config.toml
balance_loss = 0.00395
lr = 0.00147
decay_fraction = 1.0
train_tokens = 672300000
steps = 10259
dataset = "wikipedia_en"
Below are experts of layer 3 (counted from 0) of a mixture-of-experts language model. Rows are named router (the router's row for the expert), gate (a neuron's input weights, with its number), up (a neuron's input weights, with its number), down (a neuron's output weights, with its number) and show model dimensions 112-167. Each number is 128 + 32 x the weight over its row's rms, rounded and kept within 0 to 255. Numbers have three digits each.
Before each expert's rows: a language model's description of what the expert responds to. This comes from a sample of Wikipedia text that the model never trained on.

# expert 48
Possessive 's, year digits like 7 and 190, and final syllables of place names such as Choctaw, Begawan, also and as.
router:148167165101097092153151160102105147146158140099095102098153105128104096090103094085156091162163095118102100097153110174095159153088101128100096149100159167089096098101
gate0:127174174059085126158148160098093124161175110079106108094164082122111124142113130116186090155154099067135139083151066164091175138099091091101098115102174199107125068102
up0:113150126103114080182105160083109095188153134085052127158129102074125170135130106131077115114117097091130124117126189114091118129113160085145134133124134150114131077158
down0:117134061114124088139080151131154194052119116155159093097128107139138074098117112103068133157108081149122113141131227119092080062132097169117090189110110155137147123145

# expert 34
Pipe separators and semicolons in tables, medal and census lists, plus verbs of beginning like began, founded and launched, and foreign-name endings.
router:150163145087090082158168152096095141122161133103097091096159082154104107171087093086159109159159089094093101105157141162090159163101144175091095173092170161092088105099
gate0:145169144086095079146152172100117097147196135112109097089147126084122113128103091108139105121164108112099099117141131179128177153119143141108132161108140146106094095092
up0:131150171174092123123162137073138143166096077105083127101119098153108115145144140135168117141105110094117121096169169121103120131096105069203099156175120144076117083167
down0:168109138103092152143087106100117210137106206124136115140142128117119114111125081155074156180102095116105141155104098122094133169181110131170116130156086117091104106150

# expert 55
Commas and the word to in running prose, plus middle or suffix pieces like roy(alt)ies, prel(imin)ary, Cycl(one), and including.
router:149157162101098098161169152095104139147165148090094110097164105156091095117083096078157093159158099102092106095165133165087165168102128103091102164088152153084113109103
gate0:125127162084074094136156168095069101107189085122105075112176077082128076165133085066144103149172119087082125086159078186092121132106159163115145138084163118093116110113
up0:152148125179061133166106139158089108144116075152075086175085110117113161163192062127126096151087133116166098081172134153099097150098140111209158186127172139131141053120
down0:059112105124146176131175123184150119119129111170100136171108131114114203164159163119119082146147095149119091163108120137187140137073140150130091119132139135114117121112

# expert 52
Pieces after hyphens (Pan-America, Pre-Austronesian), commas in lists and placenames, dash list bullets, and words like was, Sir, During.
router:158167153093085106164158155097104148154158129093107099086156097156095087102084091083159101156160099106107101100156182153104156160085138085094093166092152165099102098093
gate0:178179145082106092159147161065086108123173113092079080104182104123102077119110107115132092153142117110073086093165133168101165151087136145077130158101175151068093111077
up0:118146195107114162085105188099071141176201056186145104160163079158146076141099150121156141203142133105142149097169216095124151103106088065123059193138140114117088101127
down0:138117146095098095137122147200071143116108158151113171082131122122152209102078051105095179124080126080125118147160142179150123125098145157146098135087118152090127163140

# expert 33
Commas after names or places, plus mid-word syllables in foreign names and non-Latin script bytes, such as "K-ok-ila", "Place-bo".
router:155172159097103089166174158101100145131159120084098091103167088101089088124097106085161091166162106100085091110164096154101151164095126089110097162095152163101106108098
gate0:179121123081070122139172173137089118129155081132094092098148120100089102119092108080196122143159107090099103089176109156098175160119131122116095173120149192104117105073
up0:147117117135125118153081135117177075153115124137102158140140171127089115149114148112165119090121188082074158109120064124156113167099119146127103170116118130161107152112
down0:079129137178143095121132142116126024143090159175106106126135149114134148125123100115083070063120066180079127150085071105096118139096123129156136131136178120122137115097

# expert 6
Word-final pieces of proper names such as -ague, -ster, -sea, plus blank spaces and dashes in sports and list tables.
router:177161158107093097155157160100094169152149118095096089092162087135093094133112104086159097160159104094107100086164150152094167169103176079100093157091155162094088091082
gate0:134145162099082104128177154128080122150159109098081126089167094103103126122099078101129124155138109100104105088126151152112152173090140072109080145068138120098109099136
up0:129117110092145128134141091162157173166095104083107117097104115102169159096146130130058113073085086142170146129142164120082104161094104172154124135103177146166102151114
down0:118179173149100117126120173163159119143110133102155114178154121161176204116049098163096191118060093140106146110167170107046097146117119175136086129140188080149155127138

# expert 18
Letters after H such as ä in Scandinavian names, pieces inside rare words and taxon names, plus " for", " and", " which".
router:150153156105097091162155158100097111143163114090101099091160095052105108111097092101158096156161095100089095104155130148095160169107145065116106168099162154109081100092
gate0:181146119078116097153187156116090135132149074070117097116135103103085120131107067079180080165142134117081070086157106141104159181093117104124102162107151154083090090130
up0:122112100161096175145179105103153223134136130101096083136101089170143109170121132116174104119114140172124157105178118167068181150096146144168115078142197122113141143160
down0:151155121164139123140169142099122092163121086147143146122141170109101160188096115064174149204126088078118067091166096147148128130103202113153111156083121127128120124137

# expert 50
Sentence periods, century prefixes of years (200, 194), and connective words like while, until, back, see, in, with.
router:149149150101105087169148165091098172119156119089094085099162111101097085081078090089163095162165096090090096109171125169100162163091098149101094176089149161106086104097
gate0:160172130108096140168124173120094094168148111085131078098157085099121102160070112141145095157130101078120115084191117164116115172114139092110116155112163175097129079127
up0:090184082151102131149153120159113088079174146146143130193094091108104129096176129167125112171127131164083155135125107099168140132160172057143175097135125105152129173112
down0:113164136128101072086173197148086147146136137120120107144160134142136121097086121147139112109133113106120101092065112197085107141078132136131117115183138167112124142160

# expert 7
Blank spaces in table cells before numbers, the word the after prepositions, and word starts like exc(ellent), E(ast), Oper(ated).
router:171159162095092107157159162095101145140166152103096098117162084087094091113099102104162097164153096094082099087164150155104149167098165118095106160107163161102082104110
gate0:139132158082127062138169112077112072171143145088101095091155072101107101124129117110156095127143112156149109082124139158134170159106149109100079144096204126081121123081
up0:113145112197154145183163085153125123095137118098118090124104080097160080104143100100133087177137115094089153106175102220110146158163129100066059150161110043121104084150
down0:138123090180100140132071101176105118115083127088140177108082106104091160103138124101111203126057144178110194163154095107123098123130138123102152112080105164154095135147

# expert 32
Pronoun subjects like it, they, these, modals can and could, the word to, and mid-number digits in population or distance figures.
router:152166160101100076152148169092102098111157126091090096098168089107103083143084090105170093161161100101100094091169104165092152153109131186095105166104163150100091100089
gate0:182134127059089100127176172121142091149140137131100077088112127114134125137098142108164128136145114137128117129125116175139174147086158151134124132118129185129098116134
up0:096169126179097120121167108127109143160125133130128137145088107074095081110155079074108140168139097080142164170169108144183117127110155140132083155108133141075088163098
down0:121134098100089079141136121159096154059126120163122130149137151095175100078135135117114188181087214144120176190095221190062117104156112070151118073127137108141163120161

# expert 37
German articles like der in titles, the preposition by, and mid-word pieces after prefixes or hyphens, such as Rec(eption), pra(ise), Jean-M(arc).
router:155156160094092086171156160102095129131149122107092093084156092143095091097099088083159096165151101096084094093155167169089162169093111094092093165091166161092093098084
gate0:172135141108138067163146158090159143188188121126129104111153074115059101161104092124179131143162070128063095127162126190130134123127131137091112164092153197135114153084
up0:150160165157112144108144157068146102154144092132127113175101074094121110140109105143078137153106077153130127133136060110091163170104175096090162127079141177206093138121
down0:067222141137078137154092106079178100117132189143144099127137147144148102138143136136133083159155126180114156103106146141145074113091111154091114164074171119126114117117

# expert 49
Spaces and pipes in numeric tables before numbers or years, pieces like Ch(ron)icles, Ray, wh, and verbs such as could.
router:167155158106098103151154158087095150141158099104088102095167093134099088083080099104154102159170092092113105101156133159099153151094153134089098165097160151085090089084
gate0:168137147081110104128191160128094119143138086079135131083139115090122105175074100082133108147142094118122126121123161179050127168131169112069069146120141145112099083088
up0:137109104122080135051139114115134116143108042158141104127128124093128126088157168133134180054146180111148202116148170169158122143114185122149099137113097089173144105096
down0:064088094117138141108145168137094133169099110148109082098116084111096109091164102141169136142122139086157063077098114133128163198122131180063150194127142097104116111086

# expert 24
Mostly the preposition " in", plus suffixes like -er, -ing and hyphenated pieces such as -F, -in in codes and names.
router:174158161094095097166158156092099139128166136105088097096159099108093111089099087106162098168147095096093105101158140166101153152101165079089091161091157160091089105090
gate3:176106155127118065122146180143104086088161094108105100055170064105146108171078084159191121164127082103112155141187162128121140149106086103108109103057189154141086149115
up3:141151115133082092116105165096111063070149164098145153130127133136110131149151111118132123119126073120099178118156136081123119097100089073063214109123193178151185189132
down3:141142154100111085172187177209169138126169184099121079130154069102128110107129079111122135134093105074099104143117128212146117197116121087153141096118115139126094120167

# expert 27
List-item hyphens at line starts and first syllables of longer words, such as Con-, legisl-, re-feree, cur-ricula, El-eni.
router:170164164100096093151169165100099135150159105085104108085157098094098103124095093090169094155154092105099106096156150172088151166101087134094087162090153158109096096088
gate0:172183139123079085157151120125109099147205061086073125098174080101096113123110106070139091147164121091072091109178146138092160184126153141103103160079172153100116127124
up0:143118149067109144158147151136083174162117192149124124107100150116155111116152107186196059119159186125154080100134118165141137123145137125143147166153153104158089107130
down0:114202173122186130183137137156140094118120102121130127105107187145109166153144111156160115166145116164108077161117146111110116151129102163148103148044146188122127135123

# expert 8
Word-piece continuations inside names and words, such as L-ale-ham, Magistr-ate, libr-aries, Mc-Ne-ill, plus ation, ate and year prefixes like 202.
router:170170162091091094163170162091099133154163114110096092093163099076085096136100102084158098162162098105090100096166163170091167156088135115097097165107164168103094096092
gate0:152145107117103121152215139074112087153182102126132112120169110069103110138140075119123119093150072116145103067155108183113117166137134127076084150116120173134096100157
up0:087126085122136150187191081113121087108120083109087136146097178171159169161131110151089165060153125082149138161152165129160083129163144140090131110125092143107166120154
down0:098099133142152141180167108163118054137106155140129146062175093105163113165099080139115131148185153114102164152080143141089121101091093087150108150120133132087085132129

# expert 5
Word pieces inside names and words plus function words like of, over, most, well, than, e.g. B-elf-our, ass-umed, rem-ove.
router:166156158091096107155157159100104152125168103100095095085162083161095091141102103101163101154156097098095094100161146162082160168095155151099103172096158160088085103097
gate0:127154145106107118152134167117135128164202106067111098099144111142092076118119099113144122168142098110102088078176119166061151167112155141102093165076161137081121070105
up0:109164108127152078103185122150084145126169165089149084158126125102144098103136119099109173166154153128157080102098111106105162085108088138064163135084136173151130112167
down0:159106148108142152176192153132165081146097153125128177060102113152126114087098128186157116093165139158107103121207092178094167107086136178101099089155158130173093153186

# expert 1
Opening pieces of split words and short word starts after articles or prepositions, such as associ(ate), sens(or), cycl(ing), b(oss), plus of.
router:152160167102105101162164154097090148140163122114106100098165100113093094171097097079157096163155098107093109094152105164105166158094138129086091161086155157099102089092
gate0:138159147096126115173135163125135159143193113095115100082150067107083105092116132101167104152147129098063111072166136142128183150093138156111119147088135177080127066095
up0:173174112123081113126194130157113095064149142118146149128108115135093115152084158132126090116113124082120163134116129136114137162159135002113156115149207074151094166127
down0:116112159076166107110153132080061106092103170147123098098181132156115120141115111165137121176136136134089138161158112121167175158168099157085123188131094059097119096081

# expert 63
Periods ending sentences or abbreviations, including ")." and "\".", decimal points, and the piece "olt" in bolt, volt, revolt.
router:171168158109106097157143154093100118096162118100100095095169097153098096139095087080160083155168105103091101100166124151107162163089111124105097167096158149084085109092
gate0:148139188098116108171157154130076121139156112124104091093169101094118106143126089117181126146169107104106082102146141198067159129102127091098089150123160177082129121061
up0:153152135080091124124089165071112205163128113154081125089093101093164112165159062147154132113141102152047105113157126121147113114119105105139133170128127174121102111148
down0:162123137143104115153153208177117110156108121151159147072112153125161076131072107059155095166149132147084126121126097064087119070091121112116151126138162153163103112037

# expert 40
Colons after infobox labels (Location:, Legal status:) and first pieces of names and rare words, such as Lem-mings, Al, Tom.
router:147159155091098099165160156102095157146177122092101094099166075141099107131098100096159093161160102100086090101160081176092154151096109165109108166084146161098089101083
gate0:153170144127096090149119137113121102167140089085113131094131137041115115142100119126182110123183121111109134089160122189102125143101141133144123168099174160098083143104
up0:136109101111163163113135095072076146177186085071126088077108105112102140110089075155189131166122081107125107130072116142130162150120136157130093118134099150117071082111
down0:134082069074158162064131128149169133086152113121120136114078151119063146123130161174139114099123187190090090132164076106120091155156122151090106129177179152122067130160

# expert 58
Capital initial letters starting names and words, especially accented É in French names, middle initials (Herbert J.), and month names.
router:176161168091095095155162168103109136134157151096095095099168083108091095100100092085157098171172097094088104110166109167100163166101128097085088171097160153103079108099
gate3:159152178086130125180150142112160104127164087106129114089184093094105086105082121130121074160126122136079134113174071117064165188124114127128077165100167139106084129125
up3:103175138116142151134104143113138152143161109101100104068179131151136117118074130100135061156093165158161176084100107117046200138100104133126100167157126135119075124147
down3:098159063122102116154096148115144128110144074078145073122159120138100171119096113139111120138130150114142137075146137147112147092107172124151113122100141137166096144105

# expert 4
Bare space tokens and year digits in tables and dates, plus word-internal pieces like sur-ve-illance, comp-licit, Reh-der.
router:173160164102098107171158163081096134120163122089091106100156093132083087104084101079161089146157099100094093092171160172103149162094116128089093159103149158100091099093
gate0:165150128121113084162145157099111123184146073118092105118171102088108091128114082105145092156133109077097111106138149182100158162108126141092119148088165171067089140125
up0:153103102174111151106155139178171201153167122100057095132153104108148161107115124125156127111141139096145101123140150125137107167082161099114066047163140146137124107110
down0:119138146081132120163175126122113119136137196143105094104195073133101084146104103127151140195116156116117123145061098187119134131106157100090143122097147179094047146103

# expert 46
Final pieces of place and person names (Kazakh-stan, Brueg-hel, Diyorbe-k), country names in tables, and commas.
router:163154168090100081161149163098096132120161141089099100099164101065097093141083095090161105160168104092109097086159123157100155149101141120095103156100152147090105104096
gate0:138177168133117103191155182099055153129205137089103091103168117153106082093091084095142093157154113117105135132149165148065131140141116136127105136111137162129076075138
up0:074136197114136121119146128135076112151139104117174094101108095201118123137105139096113155129075149044140150112138178082038153181181098219113146110134113110166153118185
down0:140126166107090131189160125133094107154106123157093130092150110084106157148094141097154146158093157065093165119160140112105145115156136143169075098128133193107138041153

# expert 17
Connectives and articles such as as, and, of, a, any, plus name-initial pieces like Bl in BlogHer and Y in Yep, often in album or game text.
router:167156157092110086163161149095094172147158112099095105106160109156096091105093084090164099164157098110078094102173136165098155159100162107110095153095159160090104099083
gate0:144148169143106121175202138107109073155169129088081110130119118121072106151077117087155081186134076093071076139152084134126106164086141153093114187096138186123116118088
up0:114168102117084136169194182177158114121123140118139143147145162094152130154082125109156091138153107162116103174092149160111164163134155150126128115104109106153141181058
down0:148108189136185171139141137102117139154109104164212093113155136105119132121159134133067139057115152182127113105183123158164115132103050079037128093130116168144148103140

# expert 29
The word in, plus word-initial Latin-style prefixes such as per, dis, con, em, expl, and pieces like Tur, Ty.
router:166156147090088092164152157091102134109176137101093094104159094084090089151077100088157092152162093103091092106154134168088164162091057168098103175109166150100085106103
gate0:163167173123104126122144139071071143142165074117120122103146081109082079157132070098150082125140073075126097075146124174102166170135150176086102154079123133118097128119
up0:171163188165103093136111123072082160134177144116124155142143120104099150110163146067159111086160046136163087082147170099157153107112153156146161178156132055155148171151
down0:106120148215144155154141197132145119078159145124149128148112113099122047141115170112117147160181064086132111128143165127166090114122087099089159135112104134135155157161

# expert 0
Mostly " and", " but", " with" and subject pronouns like he, it, plus table pipes, semicolons and digits in election or stats tables.
router:156158156089089106161148146089105155143160129083086096086157088125104093151078098103161100156168094100092103096164094156095170160098142130111091174103168155098092103096
gate0:133148149092104103152171153074087094141169095112101106111138060105087074090072066095181124145167088080071090079188157156109118168097142132083104136077168202066126121110
up0:102103110172112156151147098070139123157135129115157092165138169147127149108099102110130076140148065102155114151131168087147112098077106119143099129137180100099150094073
down0:124151096194181137103143152164104086147187144149071133134135136161116099142129109137142117165116158148146180160118152130141195125115166119149097100149106210172114111079

# expert 28
Line breaks after headings and list items, and present-tense verbs such as plays, takes and find after a sports or story subject.
router:174164161085084093150151163099094138113161137096082096097162098129102094123080100093164104169163092092096096102171114164097157157093102135084104169087155155106085107102
gate0:134151166096095126173168165105109132138191078104127103120139057126106107132085104117144092129188093107121123089141133148086171179116153151122087152084123168124110139085
up0:139133128124180139184161113143101145118100124122102096146164082111147083162145087080180090158157090121089107093094103157107088193125120107190047129084111189136149079095
down0:150137124135116185163130073144134123206114166063144095084080136131125169139147098096120163136158142167134193102047151140121159168145164134175129087151127141070115125161

# expert 47
Table row ends and closing parentheses, plus inner word pieces like ik in unlikely and Oerlikon, in tables, coordinates and biographies.
router:163165161092090083160161155098100098150163139096100095100152089106096094156083085080157093171144090099102099086155140160094165161091142135101092154096158165093100094106
gate0:146169130089107112132167149075145095135129130102093068110167073135073112109132105067158094151145103116092120118127109167069149170082131097097093158071170190081105123126
up0:166152157105089124140169104126066153149111163140086117143156081170125159123176117106078114175126133077150132107162176146098100134144166157075073178165159140085106120084
down0:110117191142168159119149175098149156055153122179131131157090115102122155146156217106080093154141130095128136100124141115155147208151145148104116127086085164138173113162

# expert 21
The conjunction "and", the preposition "in", and place words such as County, District, village, area, region, plus mid-name pieces like "Mon-ami".
router:151167172098095102161155159102096093126169115095086092089162094091102090137081107100160099165163101103088096100165179153099159154094153131103098163095160151091094096108
gate0:152162158095088108133152183075063120159162092119114101103141092099113075142077108094183123144142074102062102075166115161121136138102119154093116160108110160127116144109
up0:113121109115132107127118137176214090087169140098151086092172118095133103080171111097167091136097133065136161152128097178120124147125209100093093152163180112059138129120
down0:077087167143069137126160099087162145189160113117142140131120146186140120155117071144179084142117186155158080121054127111113117155099120122100153143139142136117132097153

# expert 38
Ordinal suffixes (rd, enth), unit and age words (years, months, %, age, birth), Afric- stems, and capital initials of names.
router:144158161102099087157167161091100138121168142101092096098166089114095096153100090105157089169152104098100105108151121158095166164085084145079095168090160162109089110100
gate3:149140146094071118151151169116120126131142115116078119078161087111098092141079081111174087150128107089098069114159170153083174149121153111116114155127187182053078126093
up3:145141170105140104179086110144136141108129058093101109088184074155103187112144188119118085073160121098144184116133129145154176186087139161172134118189104132117130083140
down3:136176114173125146148134144125130141091148169060048165085136104137129135101092070107101148115129096140091092136123130109169117152148167134096210074169116116155135092121

# expert 56
The and The at sentence or phrase starts, spaces before years, and name fragments like Hysl-op, Geun-y-oung, in political or election text.
router:152159160088095086154166149093100081146160135100098092099154087170090106178091101105171094163153101094086113103166126158088166172097163161101102163097162161098086115096
gate3:184130123099097070162140146086124117169177104100077129126138122088130083162111100119160102117144093079093127112156117169082161167112131094075107157109161145073083129074
up3:112136073155147135099185109109141070167164099082120155175099108140105089208170182138111115127143070092118125128114125114103151149115167124089128173143103100099095134064
down3:125097096163196094171134180126156145147129118092101198082150169184126116132114140167162122132173169157158093084099127110095141108098124081093135208098122110136048061100

# expert 35
List dashes at line starts, capitalized place-name starts like New, Saint, California, numbers like 19 or 24, and non-Latin script bytes.
router:168156155101105085159153152086104083093154149101098092090159101139095095113094085088154086149165102096089097097165139162103175169086112171095096170094164156091093118097
gate0:184137141124115080123170190109118144139125103114117114070172105124099133129093114074156101165114122122090100095158165156111177179075170103097096162107192154091083116135
up0:123160190076146105137114158072176156187153059164134091131098052154092134107088065110169121193123174164143127119134140148075126170082099108088137093154154173121134129095
down0:143207061109092110175130160153123128173179087150146145135136134172145036145109187117155085165171139155107096088054128164117095146160106107143145136155167147146120099126

# expert 11
Spaces and pipes between numeric cells in results, election and squad tables, plus sports words like quarterback, season, League.
router:148169160084097085154162156094109147117145074100090091094166102074099107093102107086161103164162095093097102109158142148109164167088081151088107163087166148098100092082
gate0:164169134086121082165130160068097132137149112092120125077173071081119109143115086074145105131138138107084093085170158178082177168124149153135085154093144141117101092095
up0:198158096111184149090173147177074124142149136126157185120162161185119132092062174121146085141109102062110166112089136177127099127188099050142143180102065090108157158155
down0:123147153106128129101098131119071160125117092167063100185111136140146131122114102121124188074199124105121135100138141147149163080126094086116107173150126151184186134168

# expert 3
Opening parentheses and spaces that precede birth years or date ranges in biographies and lists, such as "(born 1979", "Rigney 1974".
router:147177168082099106156163158100086128139171114090095092102159077121091097130105101099155100162164102089095104086158166153092170162087151115104092154097156161081089089095
gate0:131133139100131106157182181094088101113165116115086107079177098066112117133065105073132078161162075114106110077171176148111150193110118146102122160101140128104092127111
up0:124098085164129074134137166186115141084126125126114155158117142102115145212114143156149152176112097176142080088163170136086154190129132170174098127080102121118131096098
down0:108124136089120133107136116074116182114120046081142119133102138114132158117125135144154147154129047136119142187115133156084122106120123120137108169129096126094124164078

# expert 57
The digit 1 and 0 in table cells, stray byte symbols in units like lb·ft, plus verbs like came, come, do.
router:175166146090107097169174148093087191167159092094102091104163111139105103107093103098160099162160099093086099111159113164106151157100077158085099161090168160102090104090
gate0:159158162093121094149149119100123122162150060100126065070142136114131112129074099110140089137132101129093106104149134176108170165108144132106082132115134164124068108109
up0:129094116137125143190186116126119168154194082171068127095138087164157150090084115159146120056131148136075151147175107192106113102077152159121131159116091130194130113135
down0:171126166155112137071147171132101094093127084083199202132106123073073169062102131003147090113109139060100088089162105119128098141147109154107139094100118153151120117108

# expert 22
Word pieces inside names and verbs (T-ook, Penh-ook, overt-urn, assist-ed) and spaced dashes in personnel lists like "Kent Wood – keyboards".
router:152163154086105091152165154087090140134171127097093092098159106119102096155096100093160109154167098101083094094163145167090161161092134129093101161099160156081092105099
gate0:142125166072125091175166153113083104146153104066099077121157087115123117135082109094139075146189090093082109090137116145103187140083141115140123152111149154080108107130
up0:086135120099130145184124104091054111120169096164104155117189103105129075127125128101134170187163097153131165127100160122114157176140210142133122128108109124063122115094
down0:148111127149130153122141168196143079161152175158130121137122204123116109130098179137098108173175116103176173179101056110130122105152089097152184118083138116131085093099

# expert 60
Commas ending clauses or place names before he or which, plus mid-word pieces in headings and biographies like capped, reproduction.
router:166168155093102111155151163099099135153158158096094095106161092092084098177090089078167081155166091105088105098168127169103154171092131158082100160095156152099090114095
gate0:162182170113080071148183172084091096172135110103089086096169074115129089154072082083142103143168130075098111101148153155120152168090154136098095141081169177107117104106
up0:144112137146159112159174079150110169126176134085077189187175110167084087119147053150105100088181165143153118095146079110132086134044167138146112153109152137142153106115
down0:171146107148132116133123097078132186125146176128175143118141164101112100133135125156061099126136118145121126068122097129116190168125120139152160093113089098118098110167

# expert 16
En dashes in ranges, weight-class endings (middleweight), acronym pieces (NGT, CONCACAF), and biography infobox fields like Born, Died and Won.
router:155168144093099084146163156101097113153159136106094097094156091126090087137091089101154100165161098105094093100163166170096163164089121102101110180084159156101104111087
gate0:181174153084110105187155142103086088169143082099091106120176090071081107150075094083173077176151106081116092118166122128089149142118160104093116193112176158076101120085
up0:091182136094077112085153171110136127102085090145106101134175159077089123167122132078136110165092124082086136147161176093140099163117204083129126118095118108081095136116
down0:120077158128128120051052172103199145141152160146185097128130154114121141145122141088163127178156111086034073137085107124094122129139107132085120099085120155149123143121

# expert 15
Pipe separators in tables, especially election and filmography tables, plus participles and determiners like made, given, placed, first, from.
router:176161160104105092160161159084089153121162110099097094086166085175094098110090094097156098155161102090106100096157163157087152156094134137087101161091151156089097098108
gate0:175143165091117086173150190091132085119174141091089092080155094097127091108096088100175088168134123110097094100163116181108129175114157151105119149112177161092105128107
up0:082097113141162111188096114144121079154128145100158152175120110073173117094102100158112091163119132124106173081156100130100118094133164166150106086122139167179136155172
down0:123152116100095107111184107145196089177130145058091112134148089176171164108144136156108164105115115214111145112122156138110115126091134169053084150148125117159074160151

# expert 13
Final pieces of split words and names, such as sk(it), Sch(ut)ten, recogn(ize), plus capital-letter pieces like P, D and initials' periods.
router:160153152099102094175153150083080090130167131083109088091162105099100090142090088087156100161164104101085093091159155160101163154092148140100091154098165157094078106102
gate0:121141112163162119081109138167159193115147123159143113092106112039184143085116117112060137088079086139113104080130085130101066109126152079135099095147126199078110110130
up0:092152148125103127105103094110175134064132118197117160149173179166123129092102160135122088066178131124134101086146122099108147164107126146162173117162153119123079158127
down0:089144103164074146089140134127177126079069139089115133107154145166135143150107063152148165123112106138137112126129166097126119126172133150154168048075111228156098114110

# expert 2
Single digits and spaces inside table cells and measurements, such as km^2, scores −4, 0.83, plus sentence-final periods before paragraph breaks.
router:168153148100099089158165147105093154120152140089104092085154094155095091157089101094161109160169106099091098108156120158101147156099134143103099177106152164090086102095
gate3:144145180147120083105118106107142170173159037098082160105179130148166126150135161150159185117144136076108151155107074121123115148108193127084162074104194138058149163142
up3:125095161116128134067118082140189187109130130130162142153129156176138127156122146145107158075114099121166133161143135090179125115099121194105141088145131117105181133193
down3:177056143179102181160094134134084146103122136123109135132096172109155151141180190169103141118130144129117141150157154094135168134124159117038133101169153221117146098140

# expert 25
Opening parentheses after names before birth dates, section heading markers, commas, and numeric or letter codes in names like DF(V), IE(81).
router:168175157105097094154165156095108106122155117099100092090165097141085085122074090090163095166162102093082101106167105173100169173093117103107099149101157162094085104086
gate0:141152181095087106161181156118112146154165101082081091115188109095140124136100108116128113141141088104099129095200152183113180157124130084074090171073134153064111120079
up0:162101119132144143161179126116043082168108136137101139106071126106102131154186089152190152163108131122159114077147059161117114179149125153131149192152151190180106062091
down0:153139082101112062173144125166153108123134171213128100117144108084118175115086112146113099107155166141117116101145096107122118118150143078075170074145131122131096117176

# expert 31
Sentence-final periods, list-number periods, table pipes, and Press after university publisher names, plus name starts like Sch, Mer, Pet.
router:171158162105096110169154153098104132143153120093092096091157081160100098195097090082159099165160092105089100098164081166097162166108139133079100173106172165090097099094
gate0:170141144128101094180135133106119114146165093104107109095170111106093093171115110094141116157155120086102131098128141179077145156113168133111077177109119143072105128100
up0:097138166067103172186158104155109096156142107125155120098142086088186144085061168088102123141152077093138144113081168124149099108114173162154131153128127095067118166139
down0:145146135155141124118141111063118023132109121124137156109135124098135098102148096152133123125128133131156086080104206142082156182142150149136116166107099147124110150192

# expert 23
Prepositions and articles (at, against, the, a), numbers in tables, and name endings like -adi in Messaadi or Kathiawadi.
router:169166152093093103162156154089106144128158118104093104091160103183096096083091096095157091164165095098087104108158077159087152156089134111093101149102152152093075113083
gate0:168157165116110125146126120099076134133139093083100113075147081109128086113111090088181114164154117084080085093168189120090175151077152161133101165111156127134089081106
up0:133086143022124131141116153110121144112179130146168143078198128135122137181140099060076148167148083134133107125117131101052151120089156127110110086103076142121135152119
down0:140116118111151127109128153202127161146117160106165091134134086149161132149115113172151121098107138078085114113126073109127039134120152145205146070168113098155136114127

# expert 41
Single capital or vowel pieces and place-name starts like San, Los, County, LA in geography and road text, plus final letters like the e in cape.
router:153167154088099086155163160093100129117157148097104095085168085105091083184100093082161096157158095094092105096152127150094153163091146151093102161099148160101104109103
gate3:136170157105107101127175148111093108168159129108058079078166103107105102143077114060159091155166114113081073124155144155091149139076123134101091176098180136104091074107
up3:142144066100108085108163136135119154142184108096148147102121111178091125126146198120164094163148119139092062141152095129066160138102087137090138179130089104161096105099
down3:130154104172132165166119083184080116169177197156094092092112089125149104084141127112114127115121118154075068106133062149094130099178140113142120139128097090168123117094

# expert 20
Day numbers and final year digits in dates, colons, section-heading ends, commas after years, and words like news, through, included.
router:160161161093109095176153148088105148120158142096092091106151095130093083139094098097155097150156101098091106099161106159091158156092174138092107156108150155083099107089
gate0:142178156073117075170143182122078113142151093124128100107184119096132068141085105105138055120187094110082092070142144135116176133111164084162102192080178128074114126093
up0:143143081079084134070087120104080134129150148093126120090105090162100123218174155114151132165166104102094185168089151100181095143108118139078203176128159074186136170175
down0:154146142153133159110074082140087110145119145132123175117174113111172176131078059080118160092133076150144142139094107081159114141168133129153119061139103148165180096119

# expert 30
Paragraph breaks, heading markers like == and ===, sentence-initial The and In, and capitals inside codes like WDEV, ChEMBL.
router:173158165092098108158156152093083125147169141085089105099158101106088104129090102103159089161172088096082097102156152152099159160088098122087086164110177158078084108087
gate0:186132152084108092173131148129078116163162099127111081070133084102128110131093069118157087125142126093090087082184158153082167145104125145131103144096153131098099113110
up0:140152155099122114106086172101106124152174131111091166091083133144150081098135127111173183127168191152137162140181092113118172092114094093159113113136176136122136137092
down0:180116152089022095176153108081156110136145112147073140102144097134151157093098118095144104146083144084160195087162125169080117129133167124133152142145148125044125082150

# expert 43
Middle syllables of split words and foreign names, such as Indy(Car), deb(it), Ch(att)anooga, Fenerb(ah)çe, cele(bratory), plus en dashes.
router:166170158096099104161159169093100145131162120095094092082151080119086095120076098094158099157168095108089094107155094171094156151090089117094095155103159155087103090094
gate0:156141140100101131157172171096078097163158116095122108122147102118107100133088105078169118158154091094066087108184138169094146146094142131110115154093165207101103134118
up0:111115118116113125083121124077158148083132142083131142151154116116120076218111092152144156117133171161089135166170067089080153153126175189093151115116171141144090071119
down0:139087151181152162148071126084065068149095084141145160133126069169127135159124133200120090143123083167148055119127131140115114136137134121136123186151147115098124136120

# expert 61
Word-ending pieces forming adjectives or nouns, such as contin(ental), support(ive), adapt(ive), Philh(arm)onic, plus words like an, most, season.
router:169162164109095080152174162090101176121160126083102096091157101109101094106081089096168094168144102099091100091170075159095161177106159122093093153106162158096097094099
gate0:184169139110077090142149168108153118100138083115136101068114116158107093105090115080156122177140077125126133086108127127080123143081113096077096176096170142149080167097
up0:128089176139181109175104154098077058128152134125109121130122088174090161150133141091130156124124110086144085108165203193070121164153199080156168131122160089108113108178
down0:124121179118103104136109151155095156147087159165108114149113109189180136115129132160138131161105142123155116159133174179138150149122099137101134169080146088141154140124